python train.py --num_hidden_layers=9 --hidden_size=256 --n_experts=32 --experts_per_token=2 --d_expert=96 --d_shared_expert=128 --hidden_act="reglu" --moe_layers=[0, 2, 4, 6, 8] --router_score="softmax" --normalize_top_k=true --routed_scale=1.41 --balance_loss=0.000149 --balance_bias=true --n_groups=8 --groups_per_token=3 --init_std_router=0.0248 --lr_router=0.000929 --vocab_size=8192 --norm="layernorm" --norm_eps=1e-05 --tie_word_embeddings=false --optimizer="muon_variant" --learning_rate=0.0125 --beta1=0.95 --batch_tokens=65536 --max_seq_len=1024 --train_tokens=319700000 --max_steps=4879 --dataset="wikipedia_en"
Below are experts of layer 6 (counted from 0) of a mixture-of-experts language model. Rows are named router (the router's row for the expert), gate (a neuron's input weights, with its number), up (a neuron's input weights, with its number), down (a neuron's output weights, with its number) and show model dimensions 0-255. Each number is 128 + 32 x the weight over its row's rms, rounded and kept within 0 to 255.
Before each expert's rows: a language model's description of what the expert responds to. This comes from a sample of Wikipedia text that the model never trained on.

# expert 27
Word-initial Latinate prefix pieces like rec, res, acc, inc, pres in formal and political prose, such as rec|ipient, inc|umbent, rec|reated.
router [117 107 162  92 120 153 158 111 155 144 152 145 141 112 135 173 133 116 103 145  93 146 168 112 101  73 142 152 137 144 107 112  62  81 188 117  91 170 121 120 138  75 119 133 150 155  95 149 111  95 136 143 156 125 147  94  74 151 167 175  72 140 100 114 136 184 138 154 123 138 125 144 144 152 130  80 132  96 152 117 143 119 118  86 127 109  62 126 161 178 154 110 130 161 152 107 103 155  69 180 145 168  79  50 130  73 133 130 142 167  94 173  96 165 120  59 112  70 122 138 180  52 161 137 102 100 111 197 116 161 147 122  71 129 123 106  91  86 108  88 114 126 122 132 118  98 114  97 177  95 119 111 169  83 106 134  87 197  94 130 159  89 137 147 169 151 185 116 146 158 113  64 100 175 118 200 134 137 151 122 193  91 121 147  99  96 175 181 170 138 131  79 118  59 138 141 139 154 151 130 138 159 133 153 108 118  88  61 135 176 112 164 147 153 136 182 140 146 127  73 108 213 140 151 174  95 128  99 160 129 175 117 189 157 144 119  77  63 132 161 159 143 102 158 155 124 107  95 161  99 150 116 156 148 113 120]
gate2 [ 89 145 180 146 129 193  97  95  72 140 182 188 135 163 134 107 178 154 107 106 150 115  83 171 152 115  96 165 166  79  97  71 135 123 150  79 135 135 108 112 120  91 116  57 124 175  92 169 106 193 134 116 135 123 128 148 148 136 151  73 100 132 147 148 125 169 152 158 137 138  91 114 143  76 174 143 113 122  83 131  75 150 103  91 139 150 137 115 103 135  83  93 155 169 178 125 112 139 127 156  52  99 155 112 103  87  69 156 156 148 158 189 127 108  48 137 175 116 145 135 127 128 139 142 138  75 130 130 127 121 123 194 113 114 145 158 199  90 158 137 154 149 118 141 145 152  69  81 196 139 143 111 138  89  81 151 114  84 112 203  97 130  82 115 125 117 185 166 167 138 152 155 147  64  62 112 128 128 105 129 139 106 115 164  93 136 139 164 107 115  96 119 104 101 161 125 117 152 176 142 101 118 133  54 121 160 113 101  72 120 135 134 151 142 139 198 168 175 149  90  92  94 146  75 162 126 134 100 116 110 122 155 151 142  55 184 117  88 170 110 135 144 102 110 112  96 131  96 143 153  98 118 133 192 131 203]
up2 [ 73  91 125 113 111  94  84 152  88 178 118 169 111 215 165 119 102  72 119 111 130 133  62 180 148  99 144 106 116  55 124 134 111 139  74  91 103 111 148 146 120 137 134 121 157 121 100  96 133 167 147 125 101  94 142 120 154 194 115  96 115 128  93 165 105 133 132  92 148  82 115  87 100 122 141 134  68 101 192 136 134 127 143  18 114  90 115 145 184 106 194  67 128  97 139 154 155 143 182 124  46 143 140 125 160 120 178  59  77 106 127  94 118 111 115 135 128  98 150 149 157 125 107 120 133 112 144 125  70 134 135 131 181 142 176 116 175 135  86 140 119 175 117 116 116 145 132 126 112 174 125 121 173 104 228 123 129 180 162 142 167 160  88 114 127 176 170  97 142 172 214 182 113 148 102 125 121 126 164 126 111 122  93 139 145 179 154 101  88 160 133 119 100 176 169 140 145  98 115 136 148 154 149 100 197 158 140 168  81 143  70 161 139 121 140 139 153 132 130 102 114 129 121  87 114  90 166  96 110 123 168 108 105 137 177 152 102  48 155 152 101 145 122  81 143 101 131 131 122 100 136 188 135  81 165 122]
down2 [150 104 148 113 134  98 137  96 140 147 102 105 126 123 128 134  93  89 153 136  76 140  52 116 142 148 180 160 110 149  75 140 142 188 181 164 152 111 152 191 135 171 123 152 122 128 105  74 153 172  86 152 109 177 130 129  73 107 136 146 113  60 125 101 143 150  42  85  91  47 146 100 146 198 151 138  93 127 107 129 135 167 181  66 156  97 131 154 112 146 152 168 105 143 146 160 120  94 217 181 132 123 155 145 129 107 117 148 141 130 122  67 144 203 124 140 184 152  93 114 105 107 164 137 124 122 150 117 102 135 108 119 253  96  87 103  40 150 144 125 119 141 168 127 115 151 111 161 145 175  91 134 147 122 144 102 133 134 187 122 138  96 132 104 125 152 117 131 117 114 133 172 140 128 130 118 123 117 143 130 129 143 155 150 100 151 102 149  48 118  52 100 119 138 132  91  95 124 146 140  94 131 152 123 127 133  74 162 193  87 145 143 159 124 103  30 105 122 122  78 157 162  80  96  95 145 113 102  88  90 154  77 129 112  91 138 118  66 147 176 134 101 160 112 159 126 154 126 155 144 164 165 144 131  99 166]

# expert 6
Capital first letters after pipes, commas or parentheses, starting country codes or foreign names in sports tables, such as (T|UR), N|ED, T|ërbuni.
router [100 108 182 147 175  92  79 150 116  84 148 113  72 103 137 115 115 125  94 135 155 133 124 126 179 121  92 109 133 136 150 129 101  96 171  87 123 147 149 156 217 157 103 162 172 112 109 144 126 145 154 150 105  68  70 194 155 124 154 130 115 144 167 157 155 188 167 115  90 152 165 109 148 133 172 119 137 136  55 100 198 139 101 144  98 112 150 100 144 125 154 109 129 141 188 107  84 151  85  59 134 145 146 123  90 106  71 100 107 141 194 163 113  95 193 150 154 166 113 161 189 111  91 101 147 137  84 154 126 148  70 147 154 119  42 102 141 113 209 125 148 150  86 129 183 155 124 136 151 128 112  94 151 145 160 105  68 191 152 129 155 159 108 149 125 122 113  81 157  83 103 197 134 111 159 114  99 165 127 139  64  95 121 119 168 138 126 113 157 111  97 168 115 138 132 163 161  80  41  81 140 140 164  91 158 131 133  80 129 117 144  99 126 103  75  97 103  60  95 127 100 169 149 127  98 127  92  96 103 127 100 106 112 110 148  83 191 134 137 122  78 133 156  99 127 157 126 123 129 146  65 125 161 123 143  91]
gate0 [124 139 142 124 165  89 127 147  89  91 107 147 178 119 150 149 121 100  88 139 130  97  90 123 142 131 115 127 100 154 142 118  59 143 135 143 176 138 106 132 216 110 170  97 146 135 170 116 182 110 114 165 102  96 143 201 109 143 156 149  48 144  65 142 152 101  89 178 103 113 149 168 119 123  99 143 158 119 142  62 169 134 135 105 165 171 122 113 149 121 141 149  98 134  58 113  91 140 203 153 184  89 123 127  86 102 106 132 119 117 159 128 136 176 158 140 203 163  95  98  99  98  91 127 131 135  54 124 105 111 189 106 174 213 104 159 118 171 107 140 106 207 104 125  98  96  88 133 125 110  99 123  87 123 160 130 114 135 186 181 151 191  77 140  95 139  78  68 145 161 144 141 156 135 115 115 189 124 125 184 106 166 112  81  93 140  71  99 109 111 143  99 153  97 170 124 134 133  92 129 144 149 108 136 105 160  50 118 101  97 112 145 148 174 135 194 157 157  95 125 147 175  86 107 131 135 139  79 136 135 119 183 165  99 132 136 167 137  88 130  97 100 118 107 149 103 132  67  68 132 135 129 151  75 105 160]
up0 [ 95 207  67 146 147 119 157 195 161  62  80  65 185 146 115 120 108 154 146 124 139 150  67  97 122 125  71 123  97 147 104 199 179  72 140 169 126 176 130 111  60 128 152 134  94 152 158 157 209 176 112  68 135 112 146 144  95 113  85 111 139 101 111 152 124  73  87 183 147  73 127 110  95 148  96 153 184 164 122 151 186 119 124 107 168 115  89 146 132 122 121 103  97 177 108 128  85 144 138 143  84 154 141 144 130 137 159  94 141 153  97 168 134 161  92 132 124 142 109 154 108 112 130 120 122 126 128 165 108  74 182 125 188 119 149 112  63 125 102  71 151 135 100 138 141  84 136 162 166  87 124 122 114 134 106 125  99 129 100 106 132 120 185 104  66 135 139 117 121 105 184 118  77 116 155 152 175 147 146 169 171 118  91 124 171 148 103 114 133 136 157 144 160 120 182 139 119 129  51 134  78 103  90 135 139 123 118 116  94 163 108 122 109 133 136 113 183  97 113 155 142 105 154 201  83 125 227 117 131 132 126 154 175 186  65  81 120 171 110 155 151 119 123 151  76 131  96 108  90  98 125 125 159 123 110 170]
down0 [188 160 120 160  83 112 183 107 136 131  86 163 127  77 165 129 151 173 115 157 170 157 133 101  66 181 138 137 117 127 144 134 131  72 140  70 127 104 126 144 167  65 115  71 113 143 108 149 115 134 129 108 147  88  82  87 145 182 112  81 146  67 136  93 131 123 128 115 184 169 161 107 160 146  99 130 147 174 136 138 124 113 158 150 124 120  34 191 109 116 112 127 117  97 119 122 139 190  89 144 104  76 124 122 162  93 104 165 172 152 152 108  98 111 131  87 182 131 108 151 111  91 121 107 109 150 197 144 132 162 149  90 105 134 108 153 153 119  92 127  93  97  75 123  93 113 152 114  67 155 125  61 140 139  93 135 149 198 135 106 105 178 111 128 178 104 125 147 120  99 122  93 169 162 157 198  29 151 113 158 171  92 175  97 164 126 100  57 133 106 130 153 103  95 118 127 148 107 117 197 157 126 177 123  92  91 143 121 215 112 106 114  84 159 112  65 166 151 120 112  99 153 142 143 141  96 110 105 115 169 143 156 130 141 144 177 151 125 110  97 178 121  87 127 161 116 156 110 104 204 165 181 113 139 119 130]

# expert 15
Word-initial s, st, p, w pieces and line breaks opening infobox fields in railway and engineering entries, such as Service, Route, st|oryboard.
router [169 118 141 117 147 154 131 172 127 174  67 157  68 124 151 135 142 119 122  81 189 128 105 103 126 153  67 115  98  96 144  85 150 135 186  87 125 162 108 143 121 220 126 147 126 170 168 178 146 107 100 174 175 170 114 129 178 106 189 143 129 106 115 101 184 119  90 179 137  89 136 124 119 176  92 107 116 145 154 124 142 142 174 107 152 130 143 241 168  52  88 176 165 126 137 140 115 145 110 151 120 152  67  54 114 141  80  89 116 104 183 165  98  81 134 144  83 144  82 143 138  91 145 121 102  59 163 152 116 125 103 124  87  67 152  79 115 143 151 151 117  96 152 122 110 151 129  96 172 158  86 124 150 169 190 128 115 152 160 123  85  67 117  79 119 109 134 116 175 164 147 141 110 109 166 137 136 105 129 104 173 177 189 135 154  93 102 133  83 117 123 116 113 133 108 118  56 112 163 154 104 180 126 139 158 124 161 145 108 121 115  71 117 162  79 151 108 125 125 157 122 146 134 125  93 112 102  65 128 179 204 117 119 121 172 127 116 161 118 125 127  93 158 124 122 124 125 113 142 164 185 115 105  55 130 114]
gate0 [186 153 178 102 128 187 152 140 188 120 129 160 128 156 161 125  91 152  85 169 139 150 118 140 155 129 106 151 140 128 168 111  98 132 163 135 111 126 101 146 222 100  97 135 107 174 168 117 130 152 198 116 126 153 109 114 133 139 151 152 166  79  99 141 121 115 128 140 141 127 122 121  81 156 123 115 119 128 122  96  99 140 148  98  89 109 168 150 138  74 121 102 175  81 204 111 120  74 160 155 134 126 146 163 122 137 129 139  92 105  84 130 141 131 133  63  53  97  89 131 171 155  85 171  32 106 120 133  99 124  75 123 101 143  90 125 115 129 184 117 132  55  71  97 137 101 117 120 158 109 180 135 134 152 190 155  76 114  78  70  73 105  90 108 146 149 152 113 133 160 167 121 161 131 206 102 124 105 154  97 127 126 109 127 143 137 166 169 144 153 141  92 114 115 112  85 124  69 149 144 181 176 176 163 112 151 120 171  87  85  82 136 124 128  85 136 161 120  88 182 132 167 134 116 110 162 120 101 200  47 107 163 155  95  93 159 147 139 135  97 179 116 144  82  72  84 167 124  74 145 113 172 120  91 123 168]
up0 [ 60 127 161 120 149 109 177 122 145  99  83  88 157 113 115 151 135  95 186 194 139 125 118  82 106  94 171  91  63 137  65 139 153 108  86 123 119  71 147 129  37 136 135 139 127 130  74 133 101 141 141  37 149  95 151  89 108 171 130 116 131 146 157  90  94 165 187  76  97 193 112 118 180  55 165 148 162 137 205 116 156 152 106 190 163 124 137 131 109 152 124 162 112 116 120 113 129 103 115 143 170  88 155 185 143  89  95 129  80 147 144 111 121  97 133 123 137  96 161 105 111 122 188 167 160 122 142 162 139 102 167 129  74 166 133 142 126 127 131 111  73 158 103 112 109 153 122 172  76 130 137 166 163  92 142 139 128  93 114 158 193 158 167 142  71 142 153 164 155  87 131 134 150 152 122 146 153  90 159 131 169 122  97 128  62 117  89 169 179 128 154  66  84 124 142 146  91 134  90  78 115  87 118 135 105 116 161  97 112 162 154 134 126 146 138 100 148 144 143  99 155 163 117 104 131 126 158 193 120 147  73 150  92 200 113  87 115 172 130 130  58 143  90 125 156  95 180 167 134 170 114 104 116 156  85 141]
down0 [157 146 161 120 153 101 180 106 156 137 128 153 116 135 128 117 108 128 132 140 187 146  77 105 137 119 117 129 145 101 100 150 111 172  84 167 100 206 129 147 141  83 141  83 121 130 136 131 140  90  97 145 127 170 183  95 129  94  74 118 158 104  76 178 126 114 124 106 127 109 156 119 152 187 203 111 175 113  72 139 133 148 146 138  90 168 107 104 126 134  98 174 133 158 170 178 119 144  89  77 129  78 190 111 108 186 151 159 128 126 110 118 155 111 106 126 109  42 118 125 138 112 177 105 110 131 122 114 163 123  99 172 166 146 130 121 160 118 153 109  84 136 151 132 122  94 116 118 122 143 151 101 130 148 117 101 126 124 138 161  43 147 160  91 124 150  84 149 105 206 109 190  40 175 124 129 172 109 106  74  90 116 153 180 143 125 154 162  98 159  50 200 114 110 132  87 124  97 163 143  86 178 159 166 137 168 174 161 140  49 188 127 106 112  32  61 104  74 133 127 111 105 117 114 133  99 145 137 124 134 193 104 154 120 120 162 145 121  95 143 113  95 145 106 116  84  65  98 108 121 162 108 143 110  82 171]